config.toml
n_layer = 13
d_shared_expert = 128
routed_scale = 1.0
n_kv_head = 2
positions = "rope"
rope_fraction = 1.0
optimizer = "muon_variant"
lr_mult_o = 1.5
grad_clip = 1.0
batch_tokens = 32768
train_tokens = 263500000
steps = 8042
Below are experts of layer 3 (counted from 0) of a mixture-of-experts language model. Rows are named router (the router's row for the expert), gate (a neuron's input weights, with its number), up (a neuron's input weights, with its number), down (a neuron's output weights, with its number) and show model dimensions 0-255. Each number is 50 + 10 x the weight over its row's rms, rounded and kept within 0 to 99.
Before each expert's rows: "comes before" lists some tokens at least twice as common just after its tokens as in all text. This comes from a sample of Wikipedia text that the model never trained on. Tokens count by the router's weight.

# expert 14
comes before: " the", " a", " his", " by", " an", " their"
router:62 35 54 55 46 39 52 41 50 63 38 62 48 59 45 53 56 53 45 50 48 44 41 53 57 58 42 72 63 63 52 53 47 45 46 39 49 53 62 40 51 56 45 39 46 48 58 56 39 32 49 47 50 56 31 54 44 40 54 59 46 33 50 52 68 47 51 59 35 56 74 42 35 57 56 51 74 51 54 59 56 69 49 48 49 54 54 43 59 56 59 62 55 30 42 60 31 45 49 45 46 60 49 46 37 57 37 57 45 46 72 64 59 57 31 42 56 50 46 42 48 62 37 33 43 44 67 63 35 54 42 28 49 53 57 53 42 45 57 47 44 45 54 29 39 46 65 52 58 39 38 36 54 33 66 51 55 30 29 57 49 62 59 48 44 24 56 41 63 56 47 66 49 55 45 44 65 65 56 49 58 51 55 35 53 39 62 42 37 45 68 51 45 61 58 53 30 47 52 61 38 49 40 62 47 52 49 65 63 61 44 50 46 61 67 42 42 42 45 43 44 42 64 33 63 39 45 35 59 60 40 48 55 58 37 65 59 45 36 35 47 51 31 38 45 57 54 37 56 81 42 58 54 53 51 50
gate0:54 64 32 55 46 61 66 38 38 42 49 67 59 50 55 66 44 60 68 42 53 43 62 43 48 48 65 41 48 50 40 63 56 50 36 35 38 49 46 45 33 48 35 55 46 49 61 46 52 29 56 73 54 53 48 44 59 60 45 62 53 52 50 41 43 60 42 49 41 48 33 43 30 65 54 28 37 66 57 44 55 35 58 38 51 35 50 28 47 74 58 44 55 74 46 59 48 31 50 46 47 42 29 52 37 41 47 49 54 39 45 56 51 42 59 57 46 50 62 41 34 55 51 55 62 68 53 50 67 57 63 47 66 53 57 33 43 44 64 64 38 47 49 48 42 39 34 55 47 62 53 39 39 50 60 41 60 49 56 45 59 43 36 48 52 59 63 50 54 55 61 75 59 40 48 51 55 22 49 62 60 39 43 58 48 66 33 36 62 52 52 58 39 57 51 72 54 43 56 59 43 57 54 55 53 54 69 50 41 55 51 52 51 54 60 65 42 45 52 59 58 66 54 56 62 64 62 44 59 34 56 40 58 48 45 45 58 46 57 42 51 65 51 48 57 55 59 46 50 36 40 44 33 64 48 37
up0:57 49 56 50 69 37 48 54 64 40 48 33 59 49 47 56 59 64 50 40 45 55 51 66 58 31 51 60 28 49 50 52 64 75 58 45 75 44 42 61 46 48 42 52 60 46 51 45 53 44 44 73 54 49 42 60 39 45 45 29 40 51 37 31 38 34 61 57 39 44 61 58 42 49 42 59 44 35 60 68 30 61 33 59 39 44 64 58 35 54 36 44 47 47 63 46 55 50 57 59 34 62 37 57 39 43 47 71 53 66 56 49 55 56 59 56 42 34 60 45 39 34 57 48 68 52 48 53 41 60 46 48 53 51 58 78 36 31 49 64 47 53 67 36 52 37 58 59 45 43 26 56 43 40 48 51 59 63 57 29 61 48 50 52 48 39 44 50 38 56 44 43 65 48 53 35 48 47 43 40 61 50 40 48 43 53 58 54 54 50 44 74 51 66 58 66 58 50 47 56 65 60 38 42 48 30 53 45 43 45 36 44 38 45 45 49 46 44 46 54 62 64 47 35 42 48 53 53 52 55 45 33 52 55 64 49 44 54 60 35 36 56 44 71 45 53 55 70 52 48 54 48 56 42 42 45
down0:59 58 52 44 52 40 42 52 36 49 56 54 42 37 60 37 59 60 40 63 75 31 56 59 52 56 32 47 49 64 41 51 57 38 42 44 35 41 63 67 64 50 59 40 53 36 45 32 58 56 30 56 80 40 56 55 34 48 75 52 44 42 59 70 57 49 51 46 52 50 43 20 57 48 51 65 56 38 47 60 42 49 70 26 39 43 71 48 55 52 45 52 55 59 60 38 49 63 60 53 50 53 59 23 54 56 45 55 42 65 55 39 52 40 41 39 43 36 54 48 46 53 57 46 69 39 43 57 78 48 59 57 40 49 54 57 43 37 47 71 52 67 57 49 47 49 38 62 38 52 56 67 48 60 59 45 53 60 72 58 65 59 42 38 53 68 49 58 43 38 54 60 56 51 54 57 46 53 49 49 51 43 42 51 51 46 48 53 49 44 44 55 54 55 65 39 48 28 35 47 52 65 55 50 58 70 60 61 61 59 51 60 36 58 65 52 46 33 50 61 48 53 46 56 36 54 39 54 70 58 47 50 58 59 46 47 55 51 51 45 49 52 63 49 61 54 50 36 56 62 58 53 58 45 51 38

# expert 17
comes before: "20", "19", "1", "2", "0", "3"
router:51 57 59 53 55 42 34 38 60 62 46 58 45 63 31 57 37 52 40 57 57 43 51 53 53 57 39 62 56 54 55 59 50 34 27 49 32 51 44 49 44 63 45 44 40 40 55 62 29 27 59 49 55 71 53 54 46 39 56 58 35 44 28 64 62 24 42 66 54 51 43 37 47 52 58 39 42 46 50 51 53 52 50 51 60 51 51 39 56 56 51 53 59 50 38 71 38 45 53 47 92 53 39 57 39 53 38 56 46 57 59 37 60 69 35 48 64 46 45 43 53 51 74 46 32 38 40 63 38 56 49 45 39 50 54 55 33 45 43 53 45 34 38 50 47 45 42 49 56 60 40 50 56 39 59 43 36 40 64 70 50 60 58 48 37 44 49 64 39 45 49 59 64 51 37 46 57 67 51 42 60 59 62 62 62 41 59 36 28 43 51 42 38 50 54 53 47 44 67 59 48 37 45 61 48 47 61 72 55 50 48 46 46 61 51 43 40 46 48 46 40 40 38 51 58 26 38 37 53 58 52 38 57 54 53 55 59 47 49 38 40 52 48 38 64 51 60 31 54 60 42 64 49 50 56 46
gate0:50 53 44 46 53 42 54 45 54 39 59 58 43 48 46 47 57 46 39 66 40 37 56 56 51 62 43 49 53 53 37 45 50 44 35 62 55 56 51 49 42 45 44 57 51 29 44 39 58 66 63 56 46 45 49 60 51 48 39 31 60 48 34 65 64 66 59 55 68 46 69 37 44 54 42 59 57 63 32 48 39 42 60 68 47 48 50 66 49 67 49 60 37 16 37 48 48 32 42 55 63 45 68 43 44 49 38 54 36 71 56 43 64 50 31 49 54 46 57 73 43 24 50 31 54 58 62 65 51 37 36 53 48 63 47 47 46 65 47 44 40 50 40 67 54 53 61 48 45 48 33 53 47 55 63 64 53 66 39 48 58 42 43 50 50 26 55 49 54 55 42 49 52 54 56 33 35 69 67 45 54 64 62 56 53 62 50 49 40 45 45 51 57 47 59 63 46 42 54 46 60 57 53 46 49 68 67 55 63 51 53 64 26 52 53 39 52 63 70 39 56 48 58 49 66 60 69 45 44 46 42 51 37 49 57 55 56 36 52 37 44 37 45 45 42 51 54 52 38 35 53 62 44 41 62 58
up0:42 55 61 58 62 39 44 49 39 44 46 55 41 29 41 58 38 42 53 61 54 52 44 40 50 43 42 54 36 61 46 56 68 51 23 49 42 64 62 54 47 54 38 44 46 34 43 58 39 36 27 55 62 51 58 44 64 62 42 38 44 58 48 43 43 59 41 47 53 43 46 51 31 47 31 51 42 60 46 45 53 61 59 67 62 36 42 53 68 24 39 55 50 45 59 44 56 58 36 62 39 43 67 47 48 46 44 30 50 52 58 58 54 66 44 49 49 43 51 45 72 39 36 50 51 38 54 57 56 39 56 37 53 45 63 48 39 46 44 54 62 28 70 45 56 63 41 39 53 59 55 54 52 44 67 54 62 35 56 43 43 60 43 33 69 56 53 50 48 42 57 44 54 51 51 36 61 52 36 50 66 67 54 72 60 56 64 34 65 66 54 47 68 38 34 56 46 48 59 53 51 37 63 40 44 59 61 56 53 54 56 39 48 42 44 75 41 43 51 51 46 56 54 63 45 39 50 52 46 52 37 53 63 43 40 50 53 31 35 43 41 33 44 39 36 52 52 44 54 28 43 62 36 52 47 33
down0:66 46 53 38 54 34 53 53 42 48 61 50 69 40 43 34 64 52 48 35 47 53 62 61 56 45 49 41 61 53 62 59 46 38 51 52 43 68 47 43 50 57 35 30 51 70 44 53 52 61 52 45 59 53 38 37 44 57 53 55 49 45 44 32 42 46 64 45 36 37 39 31 53 56 49 40 30 52 45 37 44 54 63 33 49 46 51 39 45 31 64 56 52 65 39 55 43 65 43 50 42 45 66 47 50 54 59 51 68 42 58 52 45 58 41 50 60 61 39 69 61 47 57 40 42 52 27 38 52 45 55 43 61 39 64 41 54 44 69 35 60 64 48 46 53 52 30 36 43 34 60 51 56 57 54 63 49 43 51 39 32 40 26 58 42 51 51 66 48 40 45 62 50 36 60 75 56 62 43 35 36 54 63 54 46 69 27 37 37 60 58 59 53 51 49 51 47 58 27 54 49 53 62 51 49 39 47 64 47 52 45 61 65 50 42 59 62 49 68 51 36 39 44 59 50 38 46 45 52 54 54 62 42 55 48 50 64 32 56 45 60 61 62 40 67 47 39 49 51 33 59 55 51 58 41 30

# expert 5
comes before: " to", " in", " a", " of", " by", " that"
router:60 44 64 60 48 45 44 37 59 63 33 65 46 64 40 63 56 59 36 64 54 37 40 70 62 51 43 55 62 58 57 64 42 37 52 46 44 56 45 39 55 66 45 40 38 40 62 63 31 40 62 41 61 63 43 59 42 37 61 62 39 41 45 56 51 44 45 50 44 55 59 43 47 64 47 38 56 38 50 58 55 61 35 34 49 54 63 53 60 61 54 62 61 41 37 64 36 43 52 34 57 60 46 59 40 48 48 64 43 42 63 47 55 61 36 37 62 42 40 37 39 62 62 45 39 33 53 61 50 53 41 48 54 62 59 57 41 39 60 38 40 43 48 38 38 35 54 45 61 54 37 41 58 34 61 43 40 55 53 60 59 47 60 39 38 48 60 53 61 43 47 63 64 65 38 42 56 62 61 39 58 55 63 42 60 42 61 38 39 38 53 54 32 66 60 61 44 45 56 61 43 38 39 64 43 44 62 54 57 54 38 43 61 61 57 39 40 41 60 61 40 47 62 39 63 33 46 39 56 56 40 36 58 44 33 58 60 38 36 58 42 38 49 38 58 42 65 35 63 62 38 64 44 49 60 42
gate0:71 54 66 50 53 53 43 46 52 60 64 42 47 55 68 40 42 46 47 48 59 55 45 37 50 48 52 35 51 55 63 42 88 39 51 47 57 51 45 46 65 40 44 38 53 52 41 48 50 53 46 46 36 46 41 51 38 45 57 60 42 52 46 56 47 34 45 36 50 68 35 44 63 33 47 43 51 43 56 64 62 28 54 54 50 45 49 40 63 40 62 60 50 48 33 59 67 45 60 67 43 58 46 60 50 57 51 64 45 61 58 54 51 28 30 49 55 65 63 29 66 26 40 33 47 52 47 31 54 60 38 35 50 61 51 41 55 52 57 38 40 50 53 45 52 47 48 42 54 24 59 53 45 45 53 55 52 57 56 65 60 60 57 39 52 52 40 52 50 49 39 58 50 56 46 49 81 59 34 68 53 43 64 46 55 59 50 46 57 52 50 41 39 59 42 61 64 60 41 42 66 41 56 32 59 68 54 41 45 40 39 55 42 48 40 59 54 46 47 23 56 40 60 38 53 56 73 60 41 68 48 36 60 48 38 48 42 56 49 49 58 42 50 53 44 41 39 50 65 50 49 63 56 44 35 61
up0:56 45 65 50 51 37 45 57 61 47 49 49 51 39 60 43 62 50 38 66 49 54 35 62 42 41 52 48 41 60 51 71 56 39 50 43 49 62 51 59 37 73 30 44 45 41 62 60 54 57 58 40 47 49 58 53 46 49 47 33 49 47 51 56 65 59 45 56 58 50 36 51 51 45 36 52 44 51 50 46 64 58 43 56 54 56 57 42 56 77 37 53 36 49 48 44 23 45 46 63 53 63 68 44 46 47 21 56 48 36 39 49 52 52 57 57 62 47 54 43 55 39 50 62 44 28 42 41 41 43 48 70 46 61 50 28 58 47 50 46 59 63 55 50 44 41 48 51 53 59 46 35 70 62 33 51 41 55 59 35 26 32 52 49 56 34 43 47 57 59 58 53 70 49 60 61 33 57 50 58 47 41 57 42 49 54 46 49 33 63 41 55 56 52 44 58 68 37 43 55 53 25 63 55 56 45 33 58 54 43 59 62 43 31 29 32 54 71 58 44 58 38 51 54 44 49 52 52 30 37 68 60 53 41 56 45 58 61 53 39 49 58 66 58 62 59 40 54 62 64 44 48 68 50 38 57
down0:40 40 68 51 51 43 37 53 51 44 42 45 44 54 50 76 69 54 40 46 48 53 53 69 45 43 53 62 48 46 42 39 50 69 54 52 48 55 54 69 47 50 24 32 59 54 62 51 74 46 37 60 42 40 51 62 44 53 48 40 46 53 48 50 55 49 43 48 48 57 55 52 59 63 34 50 37 48 44 28 54 36 56 54 54 60 60 45 62 62 54 36 48 71 64 51 38 69 35 63 45 51 69 69 44 48 62 53 46 62 58 43 49 66 65 44 47 71 46 38 49 51 37 41 63 53 30 57 51 59 60 59 54 44 53 48 52 41 50 36 52 63 33 51 55 38 41 54 48 45 47 44 50 55 64 45 51 45 64 31 53 35 69 54 43 46 29 49 41 60 65 51 53 62 57 56 38 63 53 71 51 53 43 45 50 56 72 39 57 54 57 37 70 56 47 54 43 44 60 37 46 62 50 45 44 40 54 56 56 55 58 53 55 33 38 48 56 48 46 46 73 74 30 48 47 39 54 72 41 46 50 49 45 48 45 43 46 58 27 49 47 57 49 40 57 38 41 44 69 41 70 43 60 54 47 60